python train.py --n_experts=16 --routed_scale=1.0 --norm="layernorm" --lr=0.00581 --beta2=0.99 --steps=5469
Below are experts of layer 4 (counted from 0) of a mixture-of-experts language model. Rows are named router (the router's row for the expert), gate (a neuron's input weights, with its number), up (a neuron's input weights, with its number), down (a neuron's output weights, with its number) and show model dimensions 80-159. Each number is 500 + 50 x the weight over its row's rms, rounded and kept within 0 to 999. Numbers have three digits each.
Before each expert's rows: a language model's description of what the expert responds to. This comes from a sample of Wikipedia text that the model never trained on.

# expert 6
It responds to: Infobox field names and their colons (Born, Coordinates, ZIP code, Time zone), blank table cells before numbers, and plural noun endings.
router:509538431520560504534447535456476509506529526572527588538449560523490430558503452477462509575458466426558528518479528473491473538514427522528452549606469499548562497455467520524464494461575464515493495481507539506554436509498493464483419448
gate6:413505474472494545505485474520519482357494519494513489477476517524474443562555428489553510456472455485593496462475451499408477551450526507491476481507393505476457517534531434548572503565496496536478557529490554498468573497508598580536566466
up6:509481501531481510507527486405510502616509382421561467454513541452561497447468487458461437514497575491533533658528531575440539477562426438541539500472596526476480489504495481513399542544548488490545484465500469462524488588518527501498446581
down6:454527520486489489501536514415517470539503495503465536477522498586490503506481557498546477529546578414503418440525548523467558429516469410429509614480554514465465561551544491554466455458551520449600487506519415438493471566543588426460561539
gate7:465473436513429492516525442399449489618489532452471452438449511611475543510406456476503550523558532502506622531481462385550492579443602509536595518449440541496493447504626494543501485502479509414529565538408479466500457514462505479540548539
up7:477536470491481539587479436534490427489496614560555483490499444433527536511479545535537541399429464540516494528450538518488563431504524590462522457510505523460425528446474613573413463503447424508481504447429472458519518501441538421486508455
down7:498387440554468494548509437580424504528551520459501513486516512500500565484541520509448451550513435528521570509506520407625552427493507394496513534512520508448490545335534482519519406447470429439520486475471434428499574569477467505565525492
gate8:538436442531508563407505537469423472498440477443590540488453395502458541500525549429444539479499420414468490463439496570489599558614486564501575523532602528491536475397470575542442454567563500466546472435458532500495482501424512497513387501
up8:456479476503448497510500511483409524499449499576518476478399448439427520521399470442542488500513463479478453394517469507449524636451451469524491533457645486479509487490525559457561536550515518547517486523564529525492446540479474456478415470
down8:512520517537490443493527518505543534584563499506456464489540514426569471443500432512476490357574395488501582411583566577479492563461512531496562483610579441503533506527469627410542548536453554454446610437411452575491415454500561461511487410
gate9:449505534516486487523564490491527436467503510515495578518446523487440535525439366514492634572599505515492501381438510499558472492526553584517420478477462464479613562512438409511491461573534542449531537559542522589516546514494571545542508494
up9:507568472466409437448473541384526674511509474510570485485583409421516525450572512443404552539486516532481480462515532492442360522466508489580560557498523443491479546494569528486540499479507495494523541434489465478473505523425569450418584540
down9:463579488427455518472439442374602522588519486373478462532570447504476615535514552442530532452506591493508498593543472453507453421461461551536494451463427495500437518462513541461559559426538442565500459466476567536597493482445561479562444574
gate10:541527593462458456465514476538522529486600553509475516499445454516405522486543471609555525604465568471472498492625536556525458507503521465464510495577482413470480522487506458471445404455481599521546429520414466518494433532407577572539460519
up10:539468482482491487541539520532563539476592586494534498544473456442362498433490499545516436607458564476499472568481522537569525511460393433574498424593479462478444404566499498468530452470561577465586429511447501521531456463400531528458389636
down10:516530514545450466519487443491496507462511538487444518552494403522535532567364556600465433508512561528497468533590586560468615474618589463509455433550561484513510488431417525514449520424394439469538487515476520494495522515500529457490498471
gate11:476496519471503535484574539511502522556488509535509604466469449461455492409578536545379485623500522521436477588473480488478416564492516529429581542554510539478590516504594528518442430457533452528430619534459434488481457463425533494395427537
up11:602546511521545495457504533533431406474537383541462526546393527650485587515539542560517471442496554498522544441539518529441487453450470513499461542513556517408545516400482468491500521535471594516480440495398580586459523499427559461462480446
down11:554571518500523461512562461537599506554528519526485581554544454579570478570469516411473509556388399512509512550522545456401541534518507524481577475532449461496537548426484480521511442492498458479500485493492447489600436503537573549435455445
gate12:531488456556524502612492502586509481415427463458498563477530424487499551512533487394574490484463516486540453393415482555580645436488579434532542478597481504509546407484478529526546490486510478438491468486482479495494501515445513527521493516
up12:460467491612414501523554521400516508528514470483461543456516498436556489538478492519517454463548453482495541472515514455500485505530557510533476440497513597422516574511499409531430455578467495566518571537520489490565501418540602426455520412
down12:526446465496476487509481507504467496472486560527469422537572546481528528491568481495548513608498500513550487458415495529572533502566476536565340545513554501444551440562478511451529503544451475609531452557487435522481369450508537429547481464
gate13:531535473540478511514436494481509566518513554459549526604471579450471443539516517506543591442421585458540509576546617438481476627509511443492380506421496494495421518546387510537438525497494481517513487535485485494494470488480549556448433422
up13:498473497497501483461489585483472508425466479539488513478464490553452523474469476474498496487522459515473547475439488654540490430570563502499489583460466578556509446557476565508515616467436482433451559398552450480494475532509516600517609458
down13:555559488590491504477459494463564522482508472476533505493523541390486455528505542472515508542472514547523565469537408528478469489586458458560520509462364425536559595519504469585463554395502505449466453464554478478554493481418387516496539458

# expert 15
It responds to: Opening parentheses right after a person's full name, before birth dates or ages, as in biographies and lists; also brackets and place names like London.
router:490496497532549509565441513539492555473457408511450485476478459537550458423465492523438507447480442556407572459509551482470505438476523431491421574428492427486460545551496426457585423426436532474415493460467489434550472468551421472551600477
gate6:435472381504432531557498575473458468557478551580516463439380448404454534508452479466595530499472564597552486531514527466550464518491587503432478463548502537486472459456552492511484413473486492558525522560562498526482454499580554652523549491
up6:507457474478433515557487554525494561571445488575460428443409500408501512547445465472539541473465581606519500494594520461547470448457523479484497448569496580542422499490541588474533487417550484529500479488531542461558453508536508607483567559
down6:472470508504487496514535451455556550492518424476371413563405376520523456448486552539488560520513548534517598575497483536467469438417508438524546479521525540570433472526495492463489534454540563532372526502420497451588517490479506508422597539
gate7:458520528514526526449438367519462502511456559597541602418453487422509555462469537535481493610433574512476496616580463505490474488447475457521485509528495446524540583472418449517459445553483532595544530471545417544535546466473577543461455451
up7:524475454436455447427588558460505469542568500445439381568572589567557478626502494397525507403474559410535439440518489481530514495531541551548599491540515580445502433480510575533443530507598432561544541486481605440561483557518512461460490534
down7:472438536508402551553511582554488536485481489479460501476544483506496480576562433490517486488466526560514562414530497567429499511463450431535382584429542489511470414517507535453554505579465530503506484518522469504482520578490352601578439369
gate8:425514600503498484536465465457430490477496458608464470597437515518473409516478480441511605570506491504464444441451421441494452549525620522485461503476559458455525485444423527556454446498511478560513426424499403553590465506499527513481531394
up8:502586479440491512472529537502584589459587502483471484394517514390507579499565530523503458480507592539473446592591562481523671537483407492477510458547472508581517540586502513413546504492432448463495506502497565423511546483552507416527616600
down8:543461506504495524545540553440471557506515547539476439477535580427591446529446548597472429540486519484535553553533544484525446504450447491517436450534466484507530515466413519487538571549509446457591507564367433419497375505491505449562463546
gate9:518593525582517519482572499510471576579490482410530426542599546539518491519493484498579416573502564428528499485451536481510400481550550544511536504496455474444429489473449423483464482526541482540531475499475450482470537520432567554515547487
up9:428573503517547545603594511594518483606481434453556470465520530489475488398496585514474456526583461516501605450495547514550404399545493459473526514436457455395409493499498470434555402486487521454499412585468484466459553456518557479534550553
down9:571559466517488486524537517465557511432499577461528434537469563524400378550514472570486481440567402492484523440526505473522416391496458485493463402575531458577572539515474551479524484578532447543546422466489420538558473526492510512499504518
gate10:485432541538496475484520439415372461389484496523581547563514487484437475477483414524471622537521597442500349521476507472531426504511589498567535502491481491535542533458609477545431508488623467485480646522589486470541502533489543514494503450
up10:514468450497442479407482518557527499579536504567404411417482488569502480551542579478527463420511465507489580532470497573483594466499345592418486492514586467527473455520422525421514496501408566427539396489443480581519448413504485509435512599
down10:446497407553527548449460459556436490557543538642512500579442487522469599542504529525511429433464469488456647597494562609524482525469464538431403526542520479460443529432442575501522548462468489434567538482556509436520592445515500532398612493
gate11:492517483495493520553507446560522469505513483521506564484539523399443616517417498557535500531429519501537503522520519427459533547490526526517469526444527459527541482555517507573484514574462487482452485492484501504538387502362551500445388542
up11:541418490548536517513472550580563451469545463522443569443449507449435547492455423537565455535510550463478525543516537481412492544436571496527469514473546453494533497552522382549465461527490501560426552424565538530597468531464543506441425561
down11:530558430555500476487496491554549466490515385417489526520409529511541530442485609486572559532466419558489537369533597473526525502455448498423416403432489503449448548474438438537477490440461457539460539585531497474436533486483528547460465534
gate12:540521475546434525458519388599424448453595503602432514512529528554424560524475530532514520474474588487550405391497445525578491523488426542489409534466418498487477566590425513530483566573536496509514457532496516548488455606474509555394512554
up12:438461502557488454510502564497460479520450542505587465577541422512514469543503594489527580424532424427562526547493482584420527437571539542466600405549499482535472544404503528514436495457439540551533585437501505507501501512553477517474490444
down12:482613496512527584533468551551552517496462526555476546474561536556342499544502442527518521442464480474525502529578449552489471450385473496495572533485433404513506417408414405569493431594659418509566523588482533503493432529517465484479548523
gate13:483494521540502478523479458552505494538558495478469492455523483536515517488462502441500404506565514556486508488429514403515399473441560520417543546560412482404504525502560515369506506534531557490527448507482476524557532468586503590425378488
up13:486508492519490569534556478440491458570385482509554502545551517362425555549505522492536607573535525497540538529466462433520514425536438513532494476474591476496488483518368456562436525510481506502524495558463540511440500495422531526482487500
down13:493455500486505535549507521527490478477427555447581568444497501494443529523509574508400625497530464550414473503474404489595471498494538479591418528520562536475606541451417506470514536608462569620606516479482397516475520442488523504429483489

# expert 8
It responds to: First consonant pieces of split words, often in species and nature text (f-lippers, s-crubland, p-atches), and commas inside dates.
router:496474493504446529473525612562531508520456485502628450499485532456491470524548391579535471492454530469532480484439570447535444574511603450486504441550540493457462581597439496478598469444486507467554523460490590536484487453566497525423459475
gate6:521364444549425463505499555526566472464448592480541455571452545427497527542520463545496441547420525507423562633537483476585494477447496482483518488542633499469525631439500435487498447474560466515564402476540452450533419465543544508517506486
up6:424487486603469530429474513510510471514408589605534337485428549449618499523519526531427483487410528579578473544422451393511515513479511480453532453499593388459404541474503530531492504513507446475509506469482478457465519539512554495411532503
down6:521473563466467440402459424494465445451414466475453447483483485475542522473513559542456500471600546521558512466395551501517525539522422496501536456520484408532519522518436495459464507508318490547502472496447481385590574580501498474469583569
gate7:508394449476444539610515397439499462473498573532561536484428488504398612526489541492496540454488477573476497522531497458522570532495494374444492579538520505518542521496443478535504530456467500523618458532434524505558541406470527480508468500
up7:473560543499561482439473627520500582509554431456476506481536460498495404451465456526519410529554527404433475531516543561408420549527462649507550434526540502500460512516542560477552466500511527517394511521607451444423458602504524519539464530
down7:448545463490564505489511545578509491483502410496468494541508509522569501548484488486506487457337464442462459436437595505470479422523523524461451471544546437475435519503507612537496429580506504605460540544478465482447375601473488557565547574
gate8:473540482488604466574423452521479456462492523403527441509514420451475517422454424520576474490467509520577567566489558449473520542490508516455505448532469450513515511488483585546454469481508429455608518470553487469541389488443517569436466545
up8:588505470552506494423527514508550569554527499490502446512475475548583462427552570447476449534488589486494451513485486441508544442542426518439569568556569539493507498428497478458565521508444588564449516440422562552556577480664504465466570594
down8:441501601454517430472423460495397474537526504559433565556546510507491434463519529450519489562485548434557390508406514534417441607498421432578544553432490449526470453517460466456646490529447496498474537542529484513539526531547502428426471550
gate9:411530536530503562474500530495566483502510445458513528479406521436460528534550516505534482409479519530474508517549434452523476570538436525489552522489429443526512496501449536434546509459514578491575294565496530602388513453497592595479497410
up9:500475509501491452385522472528465450455487454532493533554633467640439442450448518508434554524566481474446500426504515594466504458488529512504454506502531400539440505424589422536438601530501496530502593504499503421529515503562430336558510598
down9:411493521525514461536488482535489490546559528466476505449496548521579366523498493557506569453513532383487575388462565542563421449494559466497512511405528453471526512391455509513439497498489592528475677545490523477505483598481531546435427624
gate10:596484519483544502451551634447488353452521501585508539475403445568485471443516521556519505459488535544562503526551444517571479478508556506448462463530513534495406598522495464476521453513487559583439609500488533564478482475534492505544542445
up10:549456531472581548490529514490464453475498505520534497460521549449544434514460509596601448474505600512589533521496411525483471490591530536459473551448582454480419551569479470523542488451479513569546568506520560444430499489429551523411575545
down10:493445499418594488457543686564520501541492526588536473506463509531523602504461524529491572534431489527488484498513446463504499484472498480427490486584398487445449485511512524524459449541541543409452507505416504440436479622516489497523477510
gate11:481555466448422475522470565561577568497532527496592505486538477570449580451487478484423492431490463492519415424467525494465475466469433534503451443579574448511399645564535494476541490530513582454599499543506444517406505468494508507468424551
up11:477533534470441490428523564477528558477515481574503453495495515506510516521441487514492549446447492509528464476494480506488510496491499520523437442495471447506408602601547429510511499455446512489575553589493465523335468453373537464474470566
down11:555549430480504482563497622513537592578533530527563511434533514584446485501553458530507510579527537401548474492509506428393493638458481489538423452549494500426518532493498529614441421441594449554513503434493461519444427536554456470506536496
gate12:474563549569528477401498480551480481441530426473533452560503497442600522515436549465542503535435520494481447473455477536524497516488509482350506565527473534450475505464507530531520495558497497463488595490547457548449530506519581534435506482
up12:496399518504455445643531457455462527453453474511608544514477506471461472589542520446503513450523502481508532571480514396532497452463433418497572533512584516478524524483604507556498492424553402417475516469402442498550508473500461610528513441
down12:533516520574567454494480445508541540459521478456496566544431532425537468642515549402526585508565381452489527514452570477500564518496524471463475465421530557452514568552468599467451480577449403540537506453489379421549526477603531408496489422
gate13:419465484517449551519579454535587389481504486521526508464530446478486534469476483465545551545515521488541514386365493566525468477577529434508394448409642453534562559476462479479376475611527553527547567560554483577484442493514508452500477501
up13:553526537444518455454472582561490478397573442570490490516436474575499550495482450553439586520479467478421484586581467522531483410390514586443459550621462527458479578531502459542485504464480533532467452469482513491500470486493575435484470522
down13:557449458466538459537430426482550463459497519596492533421522474461453575535519390541506595516453464425473468525481516383496505430474536507500553536543428535352451459633481447554454470424521461513499562513612442635493507538488564388536444475